python train.py --n_layer=11 --d_model=448 --n_experts=64 --experts_per_token=4 --d_expert=64 --d_shared_expert=0 --activation="swiglu" --moe_layers=[0, 1, 2, 3, 4, 5, 6, 7, 8, 9, 10] --router_score="softmax" --normalize_top_k=false --routed_scale=1.0 --balance_loss=0.000338 --balance_bias=true --router_z_loss=0.001 --router_noise=0.3 --router_bias=true --init_std_router=0.0391 --lr_router=0.000778 --vocab_size=16384 --norm="rmsnorm" --norm_eps=1e-05 --tie_embeddings="early" --optimizer="soap_variant" --lr=0.00252 --beta1=0.95 --beta2=0.98 --batch_tokens=[32768, 65536, 131072] --seq_len=1024 --train_tokens=406000000 --steps=5623 --dataset="wikipedia_en"
Below are experts of layer 2 (counted from 0) of a mixture-of-experts language model. Rows are named router (the router's row for the expert), down (a neuron's output weights, with its number) and show model dimensions 384-447. Each number is 128 + 24 x the weight over its row's rms, rounded and kept within 0 to 255. Numbers have three digits each.
After each expert's rows: a language model's description of what the expert responds to. This comes from a sample of Wikipedia text that the model never trained on.

# expert 28
router:112105093105178107130146156111133122125089132145116140132121172123105136145147089122120126158152136104095174075119145122121138123177146142102128105177166129113111140124148154114173109161095099
down0:129127104134104148097109136133158190108104156102127109149096144129127104096116127139141133154112142118161103130123085144119130117110135136105130115135172111137130115125127123115124150131137113
down1:154141099159134104082158128090143133133128159122126138104157143117117125092125107159125122124132146148154062135114119115167136120159130113141122143093119136109138113103148104088117165102132152
down2:133132115118179184090101114131131138113080122109147125106151140185118089088111136088144123113127127127156122126128155162133137117130163091162143147139125107136121144099182169098131135095170178
down3:122142121138156120095094121141152162141134153143136110172119123057158160103161130100130097166112105170175121126087152103142145140138163170128153169068105128128111118131125125122121129142175119
down4:105141125131129160107145122149121123110179131128120129119147099160137149121090105106081112120135109117115147139099119125128136128153137112135103163103140184140119152178081138159135143159150156
down5:091142122101177123107097132167140169115138141135135125129188136159149105163125111141112130137095158106088095144131129119127120128094135130113190049118129148144128162130163122140151109143128145
down6:134134118104137135176109169117166156125069162145136165131108115123130078135107121115138115149145136120116162147141148094120104129113139147102128150090173129111137137114136188114146152131109124
down7:105114163132127133136136154103130127130135143108142147123160144127158119173119119163123111111124106104179109188128123130091127134149130158139148139127115141110155101118120097127169097136116140
down8:137165104134116105184122113143112196083120139078144122122146146103133147115125102145159124123126116115137104103119090140144179148136140158154125189099123118155092096141092114082110171075107130
down9:075120125169120115076110166128104080174092131096124135127108097091121110165095090101113111154152125139121141163122130123135130109156152185142164142153116111094120111106161118130121144159112126
down10:117136098132152127159168146147111138163120115153125104099136096129157111108115157140103110117140100120130066124152150114160129150104148128116156170105153154114091106145115164122140098124124166
Prepositions after verbs or role nouns, mainly "by" after directed, "from" after politician, "for" after anchor, also "with", "at".

# expert 34
router:089130130100144122114136121126117148103111111156137142152150151076101119126155126150175133110155179103127147124142125095092148096154109135106126103109153133133109121101107125133132148124101113
down0:169163109108121124120106117139132129133152108097108104128102133162121131095113157097144103127124123116099184146113101126112137122143141130159099171156169113153101156137122135103124119133165113
down1:113127132135124149110145106106155120155143088114095155120162076141109111120129098142095160108125176137112141106139160133096168157112127118087166152107163096137116120146137116062128091112131134
down2:147116111141102163145139145128126116107120134092141156137137099115141062143100116117139171118124128095150133160086144147139136118100165122141127152104121186096122113145118136134115128115137157
down3:128152134145138113114167129130131120137112129137104147116132141113149116130170126132156151126115114140138085117107153133100131088125141165126130153160127153120096124121098108129106159151149126
down4:131123162110146117151132142098134133111129133118188122107120109142118129106173120161108176117123130093109122143121113127121094108130154128105127142088126144157078123144114090184100103127141153
down5:180085120077113143096102118105131113156097168117142123129123127165128126086159117166136107127133116123121141086164120127100132121136120127119117120152157130124158099148124136132157127120129105
down6:130158140113121121102133134131129140130119141087146136173117108143150132161098110102124103134102090082166105141142103134143115087142130150121126105095093129163083131118143124166129126124083168
down7:134102101109122084065148122135120135101148161114129137178138115131108081099111131162101122128135099137105172089131095123114139126094117103130076158135109098106161130119132110136117129132121081
down8:147157118146145087139103144126101146141161192121149155165141097112133119132100136112157171123152113136118135092117158120094113153124131169145121156124130108110149114147124143140135115094107151
down9:148131121144138187153116175133107122128130136120128139154134136128143115147100132121119132146127143133128095114153164122091095158142112156101134138152108151122133111103125132114158145087126111
down10:122110107080130177110121104140140121155121102099121134149122111129163161153151119138114117146121128119147135113127170138126128133110093070148112134146130120125168117183135142117152077121142098
Middle and ending syllables of long, rare or foreign words, e.g. symph-ys-is, gast-ron-omy, st-ev-edore, with Latin and taxonomic endings.

# expert 49
router:059139102108143117148122131121133146136145106141119116139103142109086110100192085105124145142167157110140142083146135096107157127146136124122134136150125135093110096094130148166149120114142109
down0:151131147080107117164149165099118131170141160137128147149117150101119128138094147089090092153128112148160143114120174152119106132108130119166152126115119152128122139127104166160131175140120171
down1:110139110136137134151161110118152091166185083139102096104131110172123133161152109147135103126098121154131167137159138134145120159088174171115107095135115115129168126138187175116120152141147125
down2:099131119111156102129147081137147158138130145109151140110160128131141163162159111122133161163122112126098110107113155137131110116132157098102164117115103134117111124127100141093108081146141142
down3:124140105115160125105129147127133130162108102114126136150157100116103115127141138143075190117086099127077164121075147127144132066196111111119106158112105138161128116128142119139150130126109103
down4:116103138145103172140174118141131133137126115140143102136132141139122107117142180139145137134131152083131107107114167153121153153139096110113120099102160107146119103101060150109186162150140156
down5:125109126123171066168127128085124140101174120126160134107136147041127177112091149137144135135093129076156151142112135137112107156132128087133141145098118119139142164136149127136153085131130129
down6:159122160105109128143121111118136094112130096121139169120153124152173089122131152122117128135145154107118162123104130138156149103088126140110106134159137140142141113155095131129159115158120117
down7:157145145117143133150148083097097097134148129147144138160147146129131109125165121115108135136142096143120122130089122111155112135127118139084122116118141114156127124155145142121110148136112121
down8:106125116124109113120148115108121104120130150097141113137115145107145153156157134099091124103115100111154126129108127137138130163118129113083105142136095130142154148138164166124183143157142131
down9:107137128129094149126141129117130131179125155148129146083169124120135161116114136087088137122129135110115165143121123143137083082096094117080146136121136128143155109118132109148134144173125124
down10:133087123119105120158128112123102113158106097090116104141145141125172117150127168145117147120142137118148123140159116139129119129113121138134102126119171158103149107127115122151128148137089137
Sentence- or clause-opening subjects such as The, He, She, It, They, I, which, usually before was, is, had.

# expert 0
router:140109119120127140123098168135106117125092119131157142135160142126081146099116096123134146115149154108128150146165152113120143131140107110103139126155166092127118157154141128099118093136094115
down0:160110138141119133092126124061111123145095129129142204106112120061147113133099131108105138147140131119120117103096134103070126102120144122162111125130094101132077154099128105105194141142129137
down1:167148143128103078127157102129090135127128119150115176132124133171123165117105099107094090114104121141146127114166125108115095097139154138151131145147150073123119101142074121120136172182142130
down2:142099145126114153133090106121109156161109131129131108099137142105142123177098127159121082118106116107167092128139100131094150131106105133153130146126130116148135170107127162117119120119088169
down3:131086184113094134113099117128112127102090144112130117158135125109127179110151130131135135115150088096122094155158141171113114109060120112121155102157114147091150105167153045117091091098111096
down4:135129155139140111113082105129153120152143102155138145164094096150101075146158126131134094131155100110119144131139094136154127136103152101116102153139136121136161114107118124155139081126148116
down5:133150138125102118161135147125131134093142117137117107148124115099182144100120130148172118153159118110083095093141142122115112141130157167150141128115108088174126098111131074123093122088125129
down6:124151117092096117166151108184114145120150114127145153117179122143130087165140148122151135110129131112146095119123167138132130149104098148117140113146107081116140163110156107138123129088106138
down7:155144077138116152110123158176157145149133119110168104143160139108122173134101137087088149164134145144103174106110136127099096131147121121098138135098126121138131088135135132120116130169105153
down8:126131104132151114164108171120154126144142131148135102137095111138117122127128087125116111128150115123166116120112123117129092125125098155110148077141127119112086125135162138163164157153132091
down9:139129102163141131155105139138151129100136146155140151090147139132092101143141124139141133142106126138172097120133089164149097129103113136120135136105133175102149168089110144130125158137127138
down10:160094144095125139171126125128114159111108089089156121114134128079153171139165150137133143126135120125120165130136151142119157085168093144147126118142126108073140139127147130150173075101138126
Words after a determiner naming quantity, rank or relation, such as first, two, most, other, eldest, daughter, greatest.

# expert 59
router:082128138084105100116098133143114138106156140191093145151119157191133117141151107125183099155158158187140138088113165122072176134160157114131108139191152115102131141132121129121122075124133140
down0:107131101139126108184142182159137189163178147140123143127147118166107080130136145135108092152132134160125182138073149124130110114099140119100133147146100106138118114116171145141122132069162109
down1:122160108123137126137129069078065123125151129167103094135132139157089071129154129140153132141130123158135128121118119167123167172097158123153086132141083169130104175142099142138085158106147139
down2:115113140101157108107117125140088147140119127135139145137103103116118122126147140138137129126153147139107093107096159143124108138158127141154107131162114095149118136073121122125135141102163112
down3:149113132115083112107133133142076117117138131158152092114075135110146108074122122109112112111154146110166078140128122128114138135095136157110120144133084121113151118150128124072137132124106130
down4:139138160135134111146116121134091144134106072119135118128110129075150180108147119116107131118130122128163177098090140115115111133108097156105121102142081122109126157148137117135073137154143168
down5:103164182130158099146112140117122122077103143125171145134128127168164124111156149081121113165136117133097123127077108132128166117134105085086099136071132131147150129117154155112158099111117158
down6:122099102147090104108161135117128081073131132148091093130151135130144143142108114104152130118113091152097115159164110119108131112127111120150102127116124109135134154134102093106134137135120118
down7:085147115159105105101134137131088132092170132139071120122124142135117056123142131099129167178108121120069104130109144107123122108100114142121141131150144136105134115155131128102146122136109128
down8:099116098147126090123114124144115103088086107124111186101115177106122111161132060138135140062141124097137104118161137120170144120187161153109126114141105149111151107111125125123116072157135085
down9:135153080133130150104148167152103086152133117109132124107096092138136088115145091121139073119153069144158128110113124142145123125152087150123156132158115138111153108131163116150097139148126151
down10:111140110156103131145162104119115159151136100145048137130148093180094140146123103118092127100138203117122125130104109136135138155130135133126117104118106099145114142143128192128119132099172125
Plain content nouns following numbers, articles or adjectives, such as people, government, music, kilometres, units, vehicles.

# expert 24
router:114108115091118145157122123135107133158115127113125149148130134103110125118161141099153133144121138114117168111123149106092147103158141114095120155159144110158151140160109162101102091147096137
down0:106122063116153134118102125126127118169120156133147107137152137120143149150157131128126124115135143139140100122141135138083123140115111128069171139112114089145128143143129125132150128114148144
down1:135120115140100095126116148160169186116174139127161133089092140153096098130121109086070122108105127093110121107139131122167134132125108145197084121106119143137149098105126118149109128106114125
down2:137145125144082184108136173107103098186077128129185093099129123143132112144125115098092143125113172139121104103115120136094114147115099135122173087136103131123163139141100142140131131153118108
down3:134144139153122165137137127151111130143119121110129110130132222117107150141134086122118113110167137122141171123140156155127105162131149072122151144175101126126108157125118110158132153090139142
down4:143078102122141122175105105118087182095127133094165112145128081087124138145107154128094132142132112129144148126130133156142107099133173079136084124058136070139090119126150094129143103129146154
down5:132147146119088148194163100135128109101127111076168088168177124126145136148069135118126159119116111126131148154175133108139115121168123113146099138132132161127090126157158117084077093099136117
down6:130146151093086090174159114093157110128147122122116124159144103176098118095122124138083132134121147117103162099123159148120122152087071106148112119102125106165108102110126140129093116117123079
down7:103132126149123095096108135153131075148113145149138144137093108143113092095133149105169135149108129155151129146126177113115188108110140085152125153163161123135150129111107137109094126144111095
down8:121110093065139111155158129158140134132105095141152109133123149133092139132105102135087119130137102151120140115113116095153131104149094084141148114134140132151096151117133159146143133185128173
down9:099121150116137139104109132133141128150143147107109124134102139082117153152124108099133100088094163124156110091113097144127122107158114132128147142132100166123134101174146163093112143113102109
down10:127154125132111088161093142150135142084130124132174150108163127097130134126139130135120129135118118140204164114123127108124147117114189121104108116165068077125148147141116115138095125140145136
Head nouns for works, roles and sports in biographies, often after first or the, such as film, album, season, appearance, player, sculptor.

# expert 48
router:095156130098145090055127123111113138089092130129094150163102146188097107150165121128101097140174156129117114128177140118143143109150116098128143118149131106184123088114115145115100175119112134
down0:148127144166127157178112169111121122151171136155134115133088116128126110127112143147125128106116124138122145161077111127104139125121073123115150090095118127138126204148159150099082118127111141
down1:103136135136093096159148132138134167092124135152148127147127109137150149090121095128108120167150128140129128134119141120096150135136143115149141164110189109135104081095123137132146116158137173
down2:123129163145130138128099083103166123096143129144077109097129133093153105161100110131146162140165088142160156122106124132113091129118151107161125128111109102142142220134099114127136145109115115
down3:121109135101138160138144148121099176092127132099131127094130105127128092116115133122109116117089146121141099137164101158135143106135108116114125081155132132130141095121095130088155150116111155
down4:152144143112116142176131147136122156096187082144190085145117146137122128148113154121130150102095171135141131097158094115101138131133141130138119143101153133125098149171142151125132162136150110
down5:125123153145104130169133143113145153133161136145173142111150152123145118093126130113163152119157129110122076136161121175124090126144107146129119091115088134097139145106130107125129148124123170
down6:101147160149145117115123095150129167149160164142125115105115114136112096151148127149146108124125158169099120127130125156140139163138165150174114150077141119145119158185114084101110090084138120
down7:117113117102173122130105090098136168134138173108171127118093138091148195171106126152161141126118125155131116105151109115129096158143191108112145129154136106107147114131148136097098126150101138
down8:104100146115140078190149167145120073193142138150136125116113102119142122118108064115126151120091169120149125118129144112148127111180104143124148101154123143124130122135153137102120158094153151
down9:128132110083163118068111133131128148115135142145104142118138081128147118107140134134090107154171104124108122128108119115171104109097145122173106121171121108142130099141147118120137129066135154
down10:118117153161145133175141156148108111145154149097144140165086128127098134110137125093062121071131168144122100125114166120156114107081132115089152127147113101098101111118122128136123127124106137
Bare space before years or numbers after "in", "to" or colons, and opening parentheses in titles such as "(film)" or "(1963)".

# expert 53
router:094144141085137078147091144105132154117108112115118128146095121129117121110146095156133128143128141130134127057164134101097151120138130117106102138123121156157128126095094143154157121160075099
down0:138121147146096062131109116124122102171140122142126124152119122111128067126119089124167153104123098140178125109143163108157142102125163140114143121158156149132143139152163140178135126084143066
down1:131151117140135136134110140128133127143146184154109130172146126069123109147194127162148088167105109144135095132134126116118070122174128149132119131129129127163137172124128182182133093113124110
down2:128155107127086105096133162083132100160129136108111150110150095163131138152115143129125144126107138114101194131131146123127107088089134110111122131113122136168143142154166121139112163134107115
down3:181145148123124154137176125141109135114100118144108156129111144171131143147087157135115116127117145099148117141112095128115170135112117099093159149137105119101132126156110128066097180106134113
down4:134139114123088103145140114144152153128150119124139118092107148129122212124100125106082110104108121144144143146104132093101110125108146134114170169126122093135111106133145137137122133151112172
down5:138134133147120131135125111124136118110106112100124137163123125089122171141105158080091096078124101119148109089147153078193140099104137113114127113149096148115131144128143177125132209122082121
down6:110151126107090094111088116124113112057119140098126114149108118098116123135138166146150134155167123110158136124167152056110120148107136121125136151133177095118136110126136125135130129077135094
down7:144134134094099133144113092126147074152149123128093147136113132124118147120118101097133131088111139114135127104146138143162108098145158123146145149120125150111115171128127138123172146132109145
down8:103113137115119167138124123159140081128083129121172129113141135198105112110213093131127119108156128114146101176125122071157156133107175096140137113107110147081093147094158116103146126134118135
down9:113092165128154131143105113102108134138117159113119090105118091173129158159112099095121132135131124172041110163118140127157052111116140141127157149141143125135115145121156161107133143076172168
down10:115128133122156177150072148126122090104130115125165116159114065183119089085106106085130140135162141124169099162155131129131159111102133127066103131110147114134107133102089123111106105106124145
Periods, colons and period-plus-newline marks ending a sentence or list number, before words like The, He, In.

# expert 3
router:108105134127105141132109121121067160131115155145140161114156145109116154098144113131155147145169151115109148117138135118094153131136119138101149133161151136108134121116127107150129092131105141
down0:128131151105116120156172107125155143132167156133116090131151133155127151128137121135132098130155156120122130123160094103131151130125108158159169164121127194111129087128121104097088106138081155
down1:136111121079144105121118166130102089135133127126101129117140089132148113149084132115142117120129128148125088118155129146132137131150129135151110135145130124119156127125119121156098130131165144
down2:135174160073117111168095158119146173158117140153076120145172129163124129096105132159167137141124115123117133122102117146153114099116164127165091128146159124129108142082130128162105121152121131
down3:174086118169124135079131145112108117085115144169116089124117160131141159113151119147126115139115090098129153099099124181093156132097129129148142126171119133131102124157159113102081120176108124
down4:167112108123138122085136127113137131183139103128102120099087103126111103109140115115146106127131157144155147122099170134110107116108118195101169140142116103174081098139123138178164145156114131
down5:109120168139110111161112095103094120111154088158120131131134126114124129122113171138140131125132172134181112114100144155124152097118121126097153120129124146134131150119121149068133116126149109
down6:108102140141176132151104087113113085120099114124084126122107160115179117162144152100149076106124128110129172135108129153142101116115156137140134081151168140151111099126170082130088113116147129
down7:175133141129120139077158174122109153138103115115151122139135152114130080133120121106131073127161139144132097091115073139076119174128103139122088097094135089189079102152099128118159093120101110
down8:133140104109129117125098113122168153136144108118133151142072157104128136129158139128158115129111121115153173150077123114141107125133137122090137096138141110135099147101141128138163096157127142
down9:176118119118150143110146123119114121134103172088137096130121140166152139088097121116087182152162133095099155142155134101128131136117119121136157150140148129130098131076130113158135093155132103
down10:128158144097142106103141147140156096143178127139133110137111125155152136113136135125089109104149076146107113121137111127112090119159136125168128153094093141132158098142145120178147072104143153
Closing equals-sign tokens ending wiki section headings such as ==History== or ===Transfers===, plus paragraph breaks and some nouns like following, final.

# expert 43
router:117130120099129104104122163115107126139147127143172126133096148136144148110106113141120090162150116161129151131149170083132154113120109083117120160113130149098122137110106147100142093150137082
down0:150103131144133105117102155115133147128110105097101114109107141121104140146093164173160123107138090131104134146125133143158088129128162126118152140125151097118166150143101126121163131113116143
down1:143144122122164136095122141154154156124118101118086112141081096090147114119134126120140177135101135120102126148106142141113095111165133155163083093133109134154115133116141143071091130121126103
down2:082134119153171130084119148127119105114133127174102104112113137124124115148092132147124145140134132149126139101166131122150135128096114140146118091137119152123137160151145113155088109136144147
down3:138137153126126104130134088140123150117170150166121118111108134137118163172150159108138165167134135147122145104104089109113121167105120108192107120110139088154126100148119109130092171120132121
down4:114097183096094156121093116114187094166140155128151120065147109130132078119097150100164119159107110150119134180118145128142162135115158092132148112133143123096130145135129121121143110108133101
down5:146148150178117092180132150129189113109170105146097158112133123156151120143156155128100150140141117102130169128139137141133118141162132142130121126159112142115134145122097152133155097146116200
down6:133124123117105136095176146160144114157148124117151121148141099131114090120109107129133156111159107134126066119093133152081111074126109098101154114166131181172121143129127143129124144118144128
down7:151127140143177116150151154123129105140139147159135118114122171093179127141145128108119127118111138186153131140110136079097184121122097136141126116123107116136110157117137094134086125101148166
down8:099159121109144160133126089143161122132135135147150082115141170158137166119115175106183149102154086143137120147112136120188128161090147106147119102141173126160155168126083066118116149134134116
down9:115103174106079127109127099116143144101130103129096137148154140104128188156145119127161141111137156111150132151134126123136154126162163105106114125173138121110092131114139115112121164115121113
down10:086124155137160117127117109120161083129131144120087125130103130129133108152137162110164137107096141169122138164090144154113135137106144123121154104144138091133155149132120110152161136118138144
Verb particles like up, out, under, off after verbs ("wakes up", "drops out"), and blank spaces before numbers in tables.

# expert 16
router:089131123073129123193133135151133111156130157141161133146146156129101115169126119121106122124138146144148151129168123120088126112146128137113099089125087117099119117127079164150117100130105144
down0:159133141140121144097096113188137123132190127105102127152104146124112110137161152091135146134132144143132120110129120156147153112112113082152125170174128129151144148125145156129104103143114072
down1:138134104138133113118143109147146163152126172159128134095136123104178161105123133122111102117126132142150134108115137135137141117206148086131143129095077118107128102169142114131141102123143148
down2:139155125114124132115087130110140129106116134115082109158113119112162108152149105153170129072118149133098127124149153158100084159159084134138130116097090097167143139117114136124107100096138098
down3:107101111124112125190088106127125156123194128090126131136131130131154125128100149102126127124138157130145092112123119154109164111114144137155106131123139131122110103127118136131090143161106173
down4:148101101135147114103159117159120109118101151079140157084077180064172105135098133083130118144104136117094098138153131150126135088110149148123131108118112175124130086167123160139097119135106125
down5:149099121162142129114085139125138153156120118103138120150105107127169084120149083095163139110096144130164122161126092122138083093137103167110114145103158145131128171079141114140130123138091127
down6:127132204140138163116095097163099122103137177103147125120165147115156127112129104120133148102135128109136136108158128139119135127131142111145102154104165085150074137101114110149132102091099081
down7:110153131154106134148126138148104133126123132074142120144144129160132168142076160106111153151136110115097118160202148088108134103147108072158123118151139140141113120143136104107082112128121124
down8:117145140109115177143124112078091112128147099148096163138194092140122159147130120113140128143149141111106147117069116116078103156117160127157154120135154147130138132097155119110114134171131152
down9:096143129138139104082121115109150104150170165099108120119102135125105140090149112104105130098132099125116154134141149118132143140082165119141144083166114118115090169117124090110084150157166130
down10:118091146153115142125112143125086113144148118143110152138122118160165129106112119141110116135120155150125097123113137143123130132112057097118129100130132149082130144122138117120117191112147127
Short lowercase pieces inside words, often after an initial f, t or g, e.g. af-ra-id, che-at, t-ou-ched; also "Location", "Elevation".

# expert 19
router:092125123112148132145100116146112132122114117194116149123143109134119089077156103133134130129151138152113131134131118130076176100127122116142111133113160150150114147130085124110130105124117120
down0:146098130113130143101184119150118154126113136104212100108163145152121135160148111140109116098155148146143122104158115150129126123111114100133132113121122151123169110112163170124131142140131156
down1:146129138132130145127076131142163159119116108136115115148147126103138141116143149134163094139143132117099118101137162133093146143164120121153140151139121157123162118125135107135127197105147140
down2:100127146129113147170085155129117167122101113120142157119148099111130095104109153123136119130154151134092125129123095171119156157136155134111142114167132146135097101115135098150120133136116147
down3:129105088141136116141149127120138135169124147113155154119109133081167191136132115120135117130094146118126155125092142163145086125182087142162112115125165188108153091132142134147147123137128135
down4:122095149109154142060170128148104110125131141116171066143122122165125136132139153154142137115132121095107150132136095156115095084124120146145159124162126151115143145123159184150135154092115101
down5:138128113093140103147144103131135127103167122112148135105127121177111128139186108118119128138111156124121123126145116159118104114112129114132140164141103145097131155112084185139119120145114126
down6:142122116142143124078101112135106124129128131188180141136139122089101084124142165125149148157149122144094125110142087126106108109122110158096111148119106161135135110114158085107203133097096094
down7:128088129127105164087090099125145169123142162087115148107153099136179142085136154130140173082089158146144104123141121152118160150103114164146140132116147139126117128150168106088111154124110161
down8:091087114169163103125110133131141143130114158128173099128150103077114092089122125102178093157147134149104157141101179087110091115108115139119123106135167093136143132146124118163083138123098107
down9:138160093104125108112162130172120076100120171083144107140137124128169121137134120127127110084168143136145144153149080128123124099118185140113133134121128147104159119155137197146135128150159137
down10:139154091132138174103094104130136179144110103102124126163139111118088097134069107156096153127137105120089088108155122134117099105149097135120129107130104125151104112153148121152114120156164090
Common nouns after the, a or an adjective in prose, such as area, town, line, building, group, quality, cause.

# expert 52
router:085133110088107080104132126129084152132091116135178153156151123089124111136174111168183119142147160146110171107153166130109123111162122112156115115126089126136096112133095123127130134172072111
down0:106147145132117154137085108115113141166140131115098106130115151089104116135129117100124125122145108098129157128082151095138137131119141123130134101138101106136124134147176138142133135175127158
down1:159136085129113123126172143028133098136083141129114103129112158155117130122147109112097121161126122095137121106161127109097136126153121116117139156162132153099139160141146129097167133115108131
down2:122129147097091069070115115155148184154130136117112140116112147112126089090114124127135164136118077143161150160142098129095054123102138132164102119126142095153119130116158121099133112148145167
down3:162087134137135157129090112113155106127125090140143111123114113163104085139144116118087159121116142125153155116098143139128148075155083113134150101160117160126110154117143126119075099137139113
down4:152134122152138144135084115152125124137146146135151166166074119111112112147097109098146111114200126097157075106146135116101104146153124127086126129143136096141099125138151137110142123158105114
down5:099112155119123123086150111132106159139154103108066129114122162113153115129133165109120128153097141058120080126120181118100161129136109111121154116168143132099095125116114152105119144146150095
down6:149144096107153121118104117145128086139163109130156164139103110127110118172095138130124122095155139136177144123164116152168106159100139127115167123149091107140148171116118126176092120147156121
down7:105120072148099081136144133119123127145121130070159145132153112144133135106107144101168079134099157128082148143129090139114158098129046127090161129150164168103154138125107136136178143127128176
down8:105108075088118139142123133103151116132080138137104100150116105146142105169198083144186138136130168146135107135082159139130098163127130118121119132192112139093151124149150110125158123111136149
down9:149157137092145113162137145125140140100112107121125135106115108152102102117103173119090150155113182134090131146093074130137099094132142122121130162098127131105091151127146111136118174124117117
down10:130139151153100086142121115060139109127140119106112128151170171083159104131142085108144130135148125127101098122135113158117081106130112157118131121120095126137116174111126128090150129096079129
Year prefixes 201, 202, 200, plus syllables inside Italian, Indian or Portuguese names and stray CJK byte pieces.

# expert 26
router:076131082143171101103139125102097101139133140145139133140136158132100134092155087180159139151133121123108147078114117098109118073132142107088122078109129090142077146139120155128125118124130079
down0:127128124109147146091110156127119126143109093126106124127123115114071136109151138125128122162121150159128132131121118151159137138085118113055143174136150086139082116107131135181097140110128138
down1:132112116196112095162114110136110108161127119115137148171120140139079156117084150121128089160103159179163129136077138112170141175119133090124115114082148175112086126117110141120115160136168176
down2:086124145098116135108140118150131118160159158168140137086095168091124150144098146136086117110106117152159124101081109091124102118114148100095128121123147112149153166140098125105103177134173140
down3:137090132135104141149101128113171111115143161077146130092155132132152124137190135101118133132083105158137147167127098085122135150107144105189113164138115161121119168160124154107136135145163132
down4:155120133105144145130138159129143155120136144100141113118165092146106077119118150119126130132130192084136086099111127084116105133079173142102136115120140151135118100148150111149162165132098134
down5:109198113122147116152114143151097121145172146138119084143147113152146133139170148160172103129126156137114090159092128116145165144139136133098137138144118157121094132078122105130160127129118137
down6:140111127104094157135103113102088156147206116127161102166154139130109140129098129149123122156112103113128134157109084158166141133125144126098097142106117107154136127134151145112134131130101143
down7:124136104122107130146129123107139134143088115154141134133130101121135119139122139095111139115115149128131090095142167131069168118183126130156140141137153135124136105200121201111114120138131112
down8:106106122142125135140136103147117157135156108122159115159127129134100142138133137122104138152122088147149112142166135163162125101120125132125140105115150117165200130121133105098110095128137114
down9:123113129145151108129103086134113127140096063133148116125149148132103141113096119161114188082110090105116124119122051089123118122107171165091144119154111082131105146129144143140121123124126086
down10:116117136152142151123119136164149135128121109126120131174142135106079110151127075108114121102158099102121118142116093105141109101136123156150153101129101068150144128103136160164181141141117113
Lone uppercase letters starting names, initialisms or chemistry terms, such as the H of pH, D in DRG, M in Muslims.

# expert 37
router:087120105132126091165125135142150132122110083187151145096132152128153093119167106124132119150148132116122174106112149113120145127157148102063109122129113123085079154114135132135133114116113120
down0:111162179097118125058142116137108072096138115139130122108140137118095108131175088159163155143126122160074109115134128147145098163149102115160128099090160116164103160104092078162136120129163147
down1:121160139107122136155122137154121103160137114134133121143154090127141171081100121102070120108144127116148083123167141126145119134139093124184107153141115118138089143136076120100108096119091125
down2:096124164152150118095121144128124102115129173150112149129107118118148144142149110129145125134127108137152101125138144171138132142133103116154155119122114090104120092134144122100117129133116130
down3:166179140125123132138156140117150172152136131148145133130096084160119148145158152101127156075168112102108133116150125168137167144116119115118114071099132141150081170107145116144087099094154131
down4:150100143128129149137131117123127121126137142142103127144130129114106123161129134153133072146136098138110117171122111132109135112156159163095177168130129139119093165142106098126162108123126113
down5:142135120134158099099138093138124170171091078146130143108096145180109129117172116109138116133148129110125143163104192129108123126161145168088126112100148146075099120150126106112143109149137148
down6:121186151108151116087080149149082146133135130097097134125121139129092136121125097138167131125136125165141085129138108125143163100159143139177152148189137117152129158131133190148137124133138114
down7:140121072100140156101078151120127138121158152129131117099106155161124095117119163134150149112143141105151120126159125135151122159112101133157177146110080118114119114073089147134139077123092119
down8:135139167177076124141116144160091093131140112139152122172125103097144155109121165165095150113160117117119113098120184124122156133144125114112123137166144136129167130106115117087114126124136141
down9:108106105108100170126144104114134129130180131167113133149083128131090125127154157128122114187112122108118154182182135111129098171130153100093141157112154130135116066086119115088086145161119114
down10:125146140117091099098143113089163072103137086131111165161130122074154083102160133136118101097139101141115152158132169131116090127104127123132124125098141135143147096116123119156168094103090112
Prepositions after a noun or verb in prose, such as at, in, over, from, into, within, between, introducing places or times.

# expert 50
router:106137099125137112121127156152108159096109089147139128096142145136142115112202110119130108162138155122144173109128146077098146123153157126110151128146135124097101171135087152132114108148121146
down0:140104116141156129089157145134102129123138118146134126152115145155074150136124168115131113098135131119148122129162125100107136136142084101145110134117083084120123163139130083123116178087130110
down1:100181163136145125161137148105089109106114145118103095153143115133159091098142149103133121140103137127122138136118163124130129118109136129130173149119103143091107115130120132097130154092135154
down2:148115155105125140077090122133144152159160142144118118169089132108122116171112078105088143149078111141117104109163142130150103119133124135167151107130150077138142107090139130183126130088108076
down3:167133150107090151137120140131128144078122126129056124149098126130095119148142119159134132114134161159124117123153135133117108121149121157124105175124140115147138118131144128148094082126111147
down4:129109153183094188122129111108114140189116152088073147143120160163145141123152111092100138117103157097160092146147180175147154134124101106144121133149140147158156116102147136123125154110148163
down5:149129121163136144164174092127170135116092149109152121160110150125149120147133139166093108081145157117126123152082157110124135180154107143111103141127141126137134136109140117171181107131111108
down6:128164093128116127124153082167113191077159135127161115113094142080116088085107104127144131146152124125128134108152154120095152125179082124114118155175146102149129082122097103141130107123137069
down7:109141110113135122144210150134140135142111097095139124152112141127143187095158136142108154132143156116120136135106116124121134147129124134130133142122096171112122105118107140122145141145105149
down8:107124138137115123119102127150166147094120091147134150120189094075149123164126166100132174114127139164137150114136139127141168146173120143167133125138121123103126135097143137096061098142153119
down9:129097117131124122151108104092146069154116100147149124153135141128126120119139096146143180121152142109129103154119119081097160148127105173121131090131107142096147118150085159142122128132110116
down10:119176128118119116065116151136101099133138136146131119145115158143140085152123181106121143144126173149125128152135146089124157109159103111142159118125128128116106108109155141081123161098146142
Modals after a subject pronoun, like would, can, could, might, and LaTeX symbols such as backslashes and subscript braces in math.